Weights of a small mixture-of-experts language model, trained from scratch on English Wikipedia.
Size: 16 layers, width 256, vocabulary 6344, 30.9M parameters.
Training: a variant of SOAP for the experts, 250M tokens.
Below are experts of layer 2 (counted from 0) of a mixture-of-experts language model. Rows are named router (the router's row for the expert) and show model dimensions 0-255. Each number is 500 + 40 x the weight over its row's rms, rounded and kept within 0 to 999. Numbers have three digits each.
After each expert's rows: a language model's description of what the expert responds to. This comes from a sample of Wikipedia text that the model never trained on.

# expert 17
router:517475501453494521489572515541541556503466505475489473500509558438510494575462499474471476582504476540537510467527576463400513436443470559532524496500492455491507531519525526570497561439466514440445484504512506499454554533505511537585505542491528455481417481495502500455510491522485539524491452436477508504550506470505460436537474514469456514525518446515509561458532553532524519516475504470546528478490449509529460503450429512526498459520396396539512529475493522544545512533587498547462438536546517510389475547486517478481580443547556561517463447506490453509502520393557518428571499503495501491519513531534480476478514512437450580485515486441555492539468475567538515514515480579423495512471510538408511560456439505430428515540564477497468497472469503468552460579486519
Description: Function words the, of, from, on, at, and a, especially of and from after a noun or verb in ordinary prose.

# expert 8
router:556502525455495536492588519525564546426549536487486453478518578418514517506443501546416480524512510511541535443500567523449543478450472586457487430468483417497526525528519544559529547461464488460447489499494496477488463492497483537568488485489427514539502469498515442504455504459461575507528403466474516532486488457481504468560485473458482490496503460461535485441576540451536489480441537512515520483457509498554410496469496529445504476521442443599475537441454549539527515491552572556493480534517512511466511560493536418469522449533494514475481509608459507580534472415542524535528511553501533477491501502455460545534500553514511514432488493448513453534540452483487524478529563561462551478498468538450422521511463499486450572515548448495444532486440507453543451581463527
Description: Sentence-ending periods, single capital letters opening a paragraph or heading, and initials or abbreviations such as U.S., D, M, L.

# expert 16
router:563488523481496520501570496543529571451535494488424432500519540478564461556385518507419474617478504499519561388441583499462543508463491559475549495468532470466533556525507561506502542458498545510488474496571494498467573527480499481543537517517515468541445479524496510510475516459556554543489459458505506532504447449512479464579486478460531511551503466498539503467531522475505483463462496482526541505542460490540423515472440528470485485518485460531416477475477477510498545583544487499496466526524471520489482502477602466518503512621539552466477519516470487502550547454533529503553478598519511496501482475480426508523449586432450506466524478453500418534517388512495506476495475510438529502507467549464455589470509500441421530526517507424453507558483496488530453524456501
Description: Digit pieces inside numbers such as years, coordinates, statistics and measurements, for example 201-0, 197-6, 81.12°W, 1,928.

# expert 1
router:550456495461530521562551560530518581496564543483464505481501558475557503469474517471412478536464471559504492468435579573468577458490528529498519443518564502485467502492490626498591584432517470460457493512515486515463568554494531458518556456533468490521418416513541493431499454430548527514500470402390519489519488471525467495530504522467509476541495473448530547530530567519509505463496469496532492493515510541548427531521534526494509469512473455582483446460497542502499472508574495499504483494508513530475499506460537437496532450570538498569513447532466486572512501482554532440527482556453512478551556475521442463503534527474436564477498518454487492466557461563457479536501502469461496572410486514410416514476517479468454515479527499470421496488483499472516452530475498
Description: Word-final or inner pieces completing a longer word, such as continu-ing, Padu-a, ch-a-ired, Ch-anc-ellor, Municip-al.

# expert 3
router:538539518466515512490515505528526503523492484546475470505463590454527443511475516483466504528471528494496552508436555531464509461482494528547528520524476504440516485476547557464542486480407576466485537479514513431505498535508496492567529494453444450464420479474428463502446484446472545526531533485447502545598434535463514518502482472469478515485483500494505606451534541516501501513426477518523539498500463589579550477497474468467512452521416418512462533458517452488512420530480473552436480526459511454488514516505527514502488451526577553515457476578512514616547533459469600471571469535480484515493475556488470482488569584432454530407486471470505502476499533558449522513469485548499512539497430531430471534542506529530395518522513558424454547513470518527573456484451485
Description: Line breaks, colons, equals signs and headers in taxonomy lists and infoboxes, such as Genus, Scientific classification, Coordinates and °W.

# expert 5
router:519488518478525496558464533510523545501542562496505495461483516434556496526453524514423421538458499528458550460497592575543517463493532520447520503496508472464493488564563600486550548491411549453477494461502498502504443524435467539553553563504433490532447477465442520505500512488539522471511510494494500489523495549506438411551472483449492465595492489447554512468553561532475548485474498453519502507477533480546523471521537510515502499512400427597499502452475481507541454606514529528513453493505480524473496489472530436529543456530554525514511460500492500574493524453576557453527460516552492487476497498527465571491562556463479509471478455423443501486535443504489560533487546459449498505496474589464471497511434527395446467553563484430397509502481505510487446518434479
Description: Colons after year ranges in career lists, commas in dates and citations, and possessive 's, plus name-ending pieces like -ough, -no.

# expert 4
router:542521564540563512524506541464586557518452491505488510492509519458571512578434512484440471506513555549426531469495569581471537475462497483461511487489490408489490534499453530528536539436463507486470478478541487493474578572559416441539496583508484499524436463483461466504508490450498567511468451453518573526509460439508486465513546488482521483463498480495526523484513571503485510505444486483570512458541509563532540497492525482491472447457489459542445531517510514540488550515543470490503452458550496586476453551516555468556479454536558484537496499534490477580507529414568576485463484557516458492536441478535442481453507476389486512448485527418481453534558431477440478497452531494503541542469525512491459556539439523456487542520569467455446558525422434482480483530446540
Description: Opening pieces of words after a space, often capitals like Bar, Gr, Cl, War, plus lowercase f and open parentheses.

# expert 13
router:534457503440525536474510567501558635477546482486493501492491529470505524512447512501473469528472498519497527486485616539450542462533483530488507506488477467490530468516500571554515495465456530421474493501522456483436522586491501520508540499518511503524445466503470478488460546479529545551461457491479517526521451492451460474532509460484493494560475465475542526451529581459447534463480515428515542500521486457519475533516431481416466430516471482592490529491460492505520539535559539544496455533509537561471442542482550395513521518556545514573509476485458466555479498481555520488556469518498501482503510462493425553458526549498432567447502483419487447450514424525500543485514536477486541522517485585396455551486505540414409580490588459493399553467496464508527437530463495
Description: Bare space tokens just before a number in tables, dates and stats, such as "in 2016", "Born: 17 August 1893", "| 23 |".

# expert 2
router:533492503493523538502516528512523499520473543502442450486434535516547534451452448561435490510561511545528503472509563524418487514447505525487474490458524452435540523558452560531553562400454567481527484454563465450456502497540519498538427560507528501553487419494492486523506532460575478572436426483481542485496475520534506489542487480511502483476486464482501465479592548540496554392463512512543508516428493479538451518493488524509477543551527452570419455477465483553551497525544440498482522537510460577564487524505508511444518512536527514539495533485459428549477504522473522496526584535506526453463482552481441517561522461415455521563551484439515510492501416493529407512480461550474534523506488492464542522568525512447437542430566467438466521508442430459514448515500458
Description: Table cell breaks at row ends, plus mid-word syllables after a capital P or F, as in Pimlico, Vladimir, Wenger.

# expert 30
router:578494446515523493477512557478498543495506541498491474526514563442552536498471558516459471539514536510523494428467609519494547447520455587501539413487470485454490548518488592513494515425471488448462465481520525492486537560526490507516520483493504476518436487482477513473479486487516574530480488483520509478481477461503434450492450464474472469511483480481537534455477554518479546510470435442516487476483489524547487526551482528478452452509434449607492505445515563536525555564578516573437449524512458547471539493458551419505527525576544499476500510575436547582494518462528520458567497540468520476548544514525443526521577564498495547491497491447453503486528433517516437421558512505498548548450458535430401562462476473439429530513571457477442517521453490466485436544450500
Description: Sentence-ending periods, digits and closing brackets in tables, plus single initial letters like j in jury, s, b and R.

# expert 6
router:519454400538541508521533527503505629539584507489439454539578558471481503523475478529408524540512552523559525432494542449411501501536501498506527493470528491459498512514480568563544504505519473537472477503590501527539546519433558449508544508502460476473430470468500432480450503510549501531496461505464483439491497496492500462545457549469533525522519496488503515542485515584556449486468494461522515507523492545576414504550475511514539404493445481529451504486490467482490536560524512557468444459545507515475467474464560468516498513558515495504476520487475460507502514434548533506584506510519490554497484427485466476467510566475418520509544477428493478459575402550451523505499483478517510519471542548422431482536457469465380582518543490499441507540524538473434443504524450
Description: Middle pieces of Japanese, Chinese and other foreign names in tables, like Tak-ag-aki and Sh-ail-endra, plus CJK bytes and score digits.

# expert 28
router:549438556527486477514486518529537546528494580454509448537573509472515544565489450509508470521518503489519507434509549504472507457459540541463582496553545453537494538557478498485501548449516483457508480484513471468459533516460523501523516491516500463526420428548479426459464444484495546533470443438473501536580408520556441437551434512429508513539477441489506526503537546586561547452473520454580543407492511461525489532520470474444474473513495435538467514459478485534579549570544520496504454527514446513478529487471543404497542504581527564501459511500481481513518547484579601413526552540518544538497517467520425485514502511491419513518499504427542426455460469524441471488510498540456538547514487515455427568450459528473440498514547507477460490497462502461505465527469477
Description: First-name and word-start pieces in song, album and film credits, such as Don, Sp-iel-berg, plus her/she and month names.

# expert 12
router:528457439516476521487487600524498576457470462515482511504495577455497530487406564560454500512514542545503480443513548511459543437439484568428554445450532482485467536543501602534505539489539507516473484471557455549435542542474504466483592539527435481529408501514484469472497507453495564580477495440454484516497488523517448445520468490499449487540495495500569508451492604516568528456479513455536550457475492450520457493526443510535471456540473444531514472506539456507512558534568529532522464469525451533512473574453554496502522496548549467532508499479499504578490495457525548506510460539546543535495493516479434464491489544431414535514489435427493521503521433555502502533491507531547581539467505586455433521485488533437421531478541457497480450475470491483479489547437463
Description: Short word-initial or inner pieces like st, d, k, er and ext, including ordinal suffixes such as 1st and 71st, often in sports tables.

# expert 0
router:587531498431522609463573529550529586467540521479445411522495565487474473518427494527495469568476495498487503443452539484479518432468463564482528477472514505408525586560500548491538550467523510524508536456524466491479532545482481518513537498468479462482440476427494490468469530481512562547551455512463499478500510495521444484552507503464467453558507506447594499536495551514512454408457474465511536518485493512555389497479478567493477509534478444568485475486477476509515540513560549535474511534521492484534514521491582479482543527550522542515458549480505434530471505477477501439539471501546528468548532519495447504504533534489470509423560463456519492520534416531534507553455535455465522555443484611411433540536554478453459530460547463450432540512480505487502408503459497
Description: Determiners, possessives and quantifiers before a noun, such as the, his, both, several, all, plus year-prefix digits like 192.

# expert 9
router:580475459485550514566507638510548559463496483517428504514460544421567513527485522535411485532486510488491525495467526557460484475497470574493483481476480482449517511517498607507512545426470536501475500486490505503471602540444483483539520521526464488530475492493460516459496466475540535531479504482492527438496475487498432448522523489448484520557465497503514500505478560507543505486463496456563467427485510499548467585505508548509484465526419402570428546478454521470491504522547551527464453503514492531498535552509540425505499488589556519504480519566440508529486485513550540460514547545515551494512474475495451478526490605476485585521553441444511444482488478533505566471528465434520505561496512571436435540519498480430409567513535417469463499435465518455510470541442505
Description: Commas ending a clause or name, the preposition in, and particles like up, under, over, now, as in pitched in or Norway,.

# expert 31
router:520461496548539515518517523505488545524465458544500445560483538476571544521476534492511513521474528525562517518463516465459533408477458577438536491563450388511493480547476496537571510467500529486499483483484409474430507582489518473535547574410509523514414472551466454486506519457579483611455495510427441463487417446534482480520439480470473529468489522505547552497496521499471534499475533477567494452473511541563500555507435490483531427453467491482554550481537420498500517513536503545509474556447451505473530538446596461480525514535540519489464490485437492471485529411574540449553517557445555554469484434523510469460469490514539542437486531420502514463561452558519535546500525518496570533459516526510453516462509543449449528537542480467472491516455471494481489525458466
Description: Words after percentages in census demographics, such as had, or, being, part, number, and word starts like cont-, dist-, St-.

# expert 23
router:519477486530465545481516469563568537511509544485480493450474497463511539564458494488434468519527496512450524495504575484474551507473470566484532459443506451503471538515508539459490539505418463477473469525558514507532515559575527561554514498553504478520454430491467495502487443503529521561455442531504555505504493457482422479512486417419497459497524485496531532467562562489515507480473477450533540487485519472530440531502487508474506455542419412526428535452542513496528479552529516529442482553561521500506455561476526442479453455548564545551513545647460497511563544475552552495555524524494506494499471489504475526508553548469389551386567517441481502503528432561537519532542529539483495472462462512441495566540532517401476526500561449443466505520433468494475435532470481
Description: The word to in infinitives and date ranges, plus single digits and spaces in dates and tables, such as 1941, 2023-2024.

# expert 24
router:564502478491432531521577542495552540481552510529450437490478559469506498567490452531478499604490566530503531471495543468478517459516542549465483492475553490490535515549512546578561580407464483510407550497494516526454516563452463498561553550564517479545462460546535536504483490438468495499479451511510494519517494466532491461619517481439532484476468452506548509484575520474475426422449461460524501507539452436557442543470483492476479462526518482557440491471454471537489550551520529510508460482525477525454491495452548433497522476589516500521519496511490519523580479443501497478511439555549517517541487471500439565494495490442477523503537508477527426455562448508489535455469462509530490523463500556488487482540484507452412567439589446471456502526470442479578467520424439
Description: Conjunctions and prepositions joining clauses, such as and, with, by, as, which, but, especially by after participles like influenced or encouraged.

# expert 7
router:551445501478508549521534565549532567452548501478463501519499562480541490509468522477431465532498534507507529492501587519462507489451517520480518473415477464496511560525490593540514560436475487436460489498550502480492524482461513492578553485506498506522443476511492459494514449466548589542511442463487523481525469483547481467587496486439496456509441481501530501462543563489466545502433468432546491511539456536549434547453449536493492432518401448584502492512494490475514537585537529568454470511517468543498489525377537431482545479556538533490479536514475489550511535457570532503550498502500530464534500506534441511486563493420430589488513536449485450443530429503528517510505496551495523543467488537448435548519486505444418529495587446476435476542460479488435491552463468
Description: Main verbs such as is, was, are, can, may right after a sentence subject, plus dashes opening See also list items.

# expert 14
router:528529447486499526509533538530509557436520510495493516538512566462523477540413515491488469574526509556548544456494591485465500477477504595474473487488515497409503515504496524558528509466403511508450456486481537466478546577510449505591544508501471481567468451517529481467475511493524512569448523507494563466523470513453439429560519532439509473529441467480528551458546556443511545482440528461534527479533537505556469486452447484452482517500440443558511513492494498526518530566511513551468458468511521555503485538478524409523541528528552495523505509536452493520459425467610520513537446524466509471518528497501412518434538530494464504492511468440533491515525483554498510461524550504488525559454457602450431509488468495395436554517588452468394486470482501465509412521461491
Description: Capital letters or first pieces starting proper names after a space, such as M, S, T, Sal-, North, New, mostly in names and tables.

# expert 29
router:588547465498473604496570515505561566471526492466521478489484538461572519514442525555449404571474559492505520427443591558494506455510476536484503422494486442499546553530478577471491559443488463492440488533539527501458511546483521558518518498500477510537482487566492525475497507519539494552491493440420513514507464473488530465507539427483508430529489480459511530471515515426524535493475487503535557421548491413549466543525480522495468445524447473565452450500471521507529507541591516507494438488529511524498489506462523469452493505542576516513496504477461534580484494459562549458575511516498535545516540466403405471465538521442481505444532479472484541513559487524481496528533505504512494472485497552412465573490522511448426518556520486459450485457459444456537407544454474
Description: The word such, opening parentheses, and word endings like -en, -bers, -ison, as in Göttingen, regenerative, Timbers.

# expert 10
router:533535522512532541488561541485565601517539493520506504537456531500581528492494468537434469539457499531544532473438534458438487422472447534500463486486460450507548516570505513532606569432531438465530461512548478457513509508522486447513518535509447438542515513505424523495488493428514518576494503516446524461491459445526490440486558483483435544555508445524593534477518520472463518438471519462560547444471487463525466549502456555536481427526508462501500501477472511480435557569484565482478523464511452468466532557550551486493432520552535574529459515547431481564491500495503528501517524532522551468528548483511471541478481513458414499470456482407480453505555374526503522460543466478497546500519481522433442541414428543507430529535520487475528480548456498507501466487464502
Description: Short letter pieces inside words, often right after an initial consonant, such as f-re-edom, fre-z-ies, b-ran-ches, girl-s.

# expert 25
router:514486476468481557522495480507533535473533489535475469451502542455584490505412472519459477528484493478493527482540498488527543458504509577504515486530563437468514533525475572555574529495423535494436449433572397482434512555464556517523527561470468529539462414535502486479559471472483528615465476459508635514479460510514530459555518538489557476506514436456519567487505541510475529495437553507588524494441498468527453506480508530486475500580515463539514479469510506538557553578536474529524447488529482541501437490441553440397491490502558545509456545540434519507430485507532546504570480525555531478485554505475423479491525473479450558491510460464496466462483482574455526480520509466477534453487493525489495546477517518444460501481516452466417527519450501447509421513456462
Description: Nouns in sports and career text such as records, debut, appearance, Championship, football, Stadium, and occupation words like Actor, writer.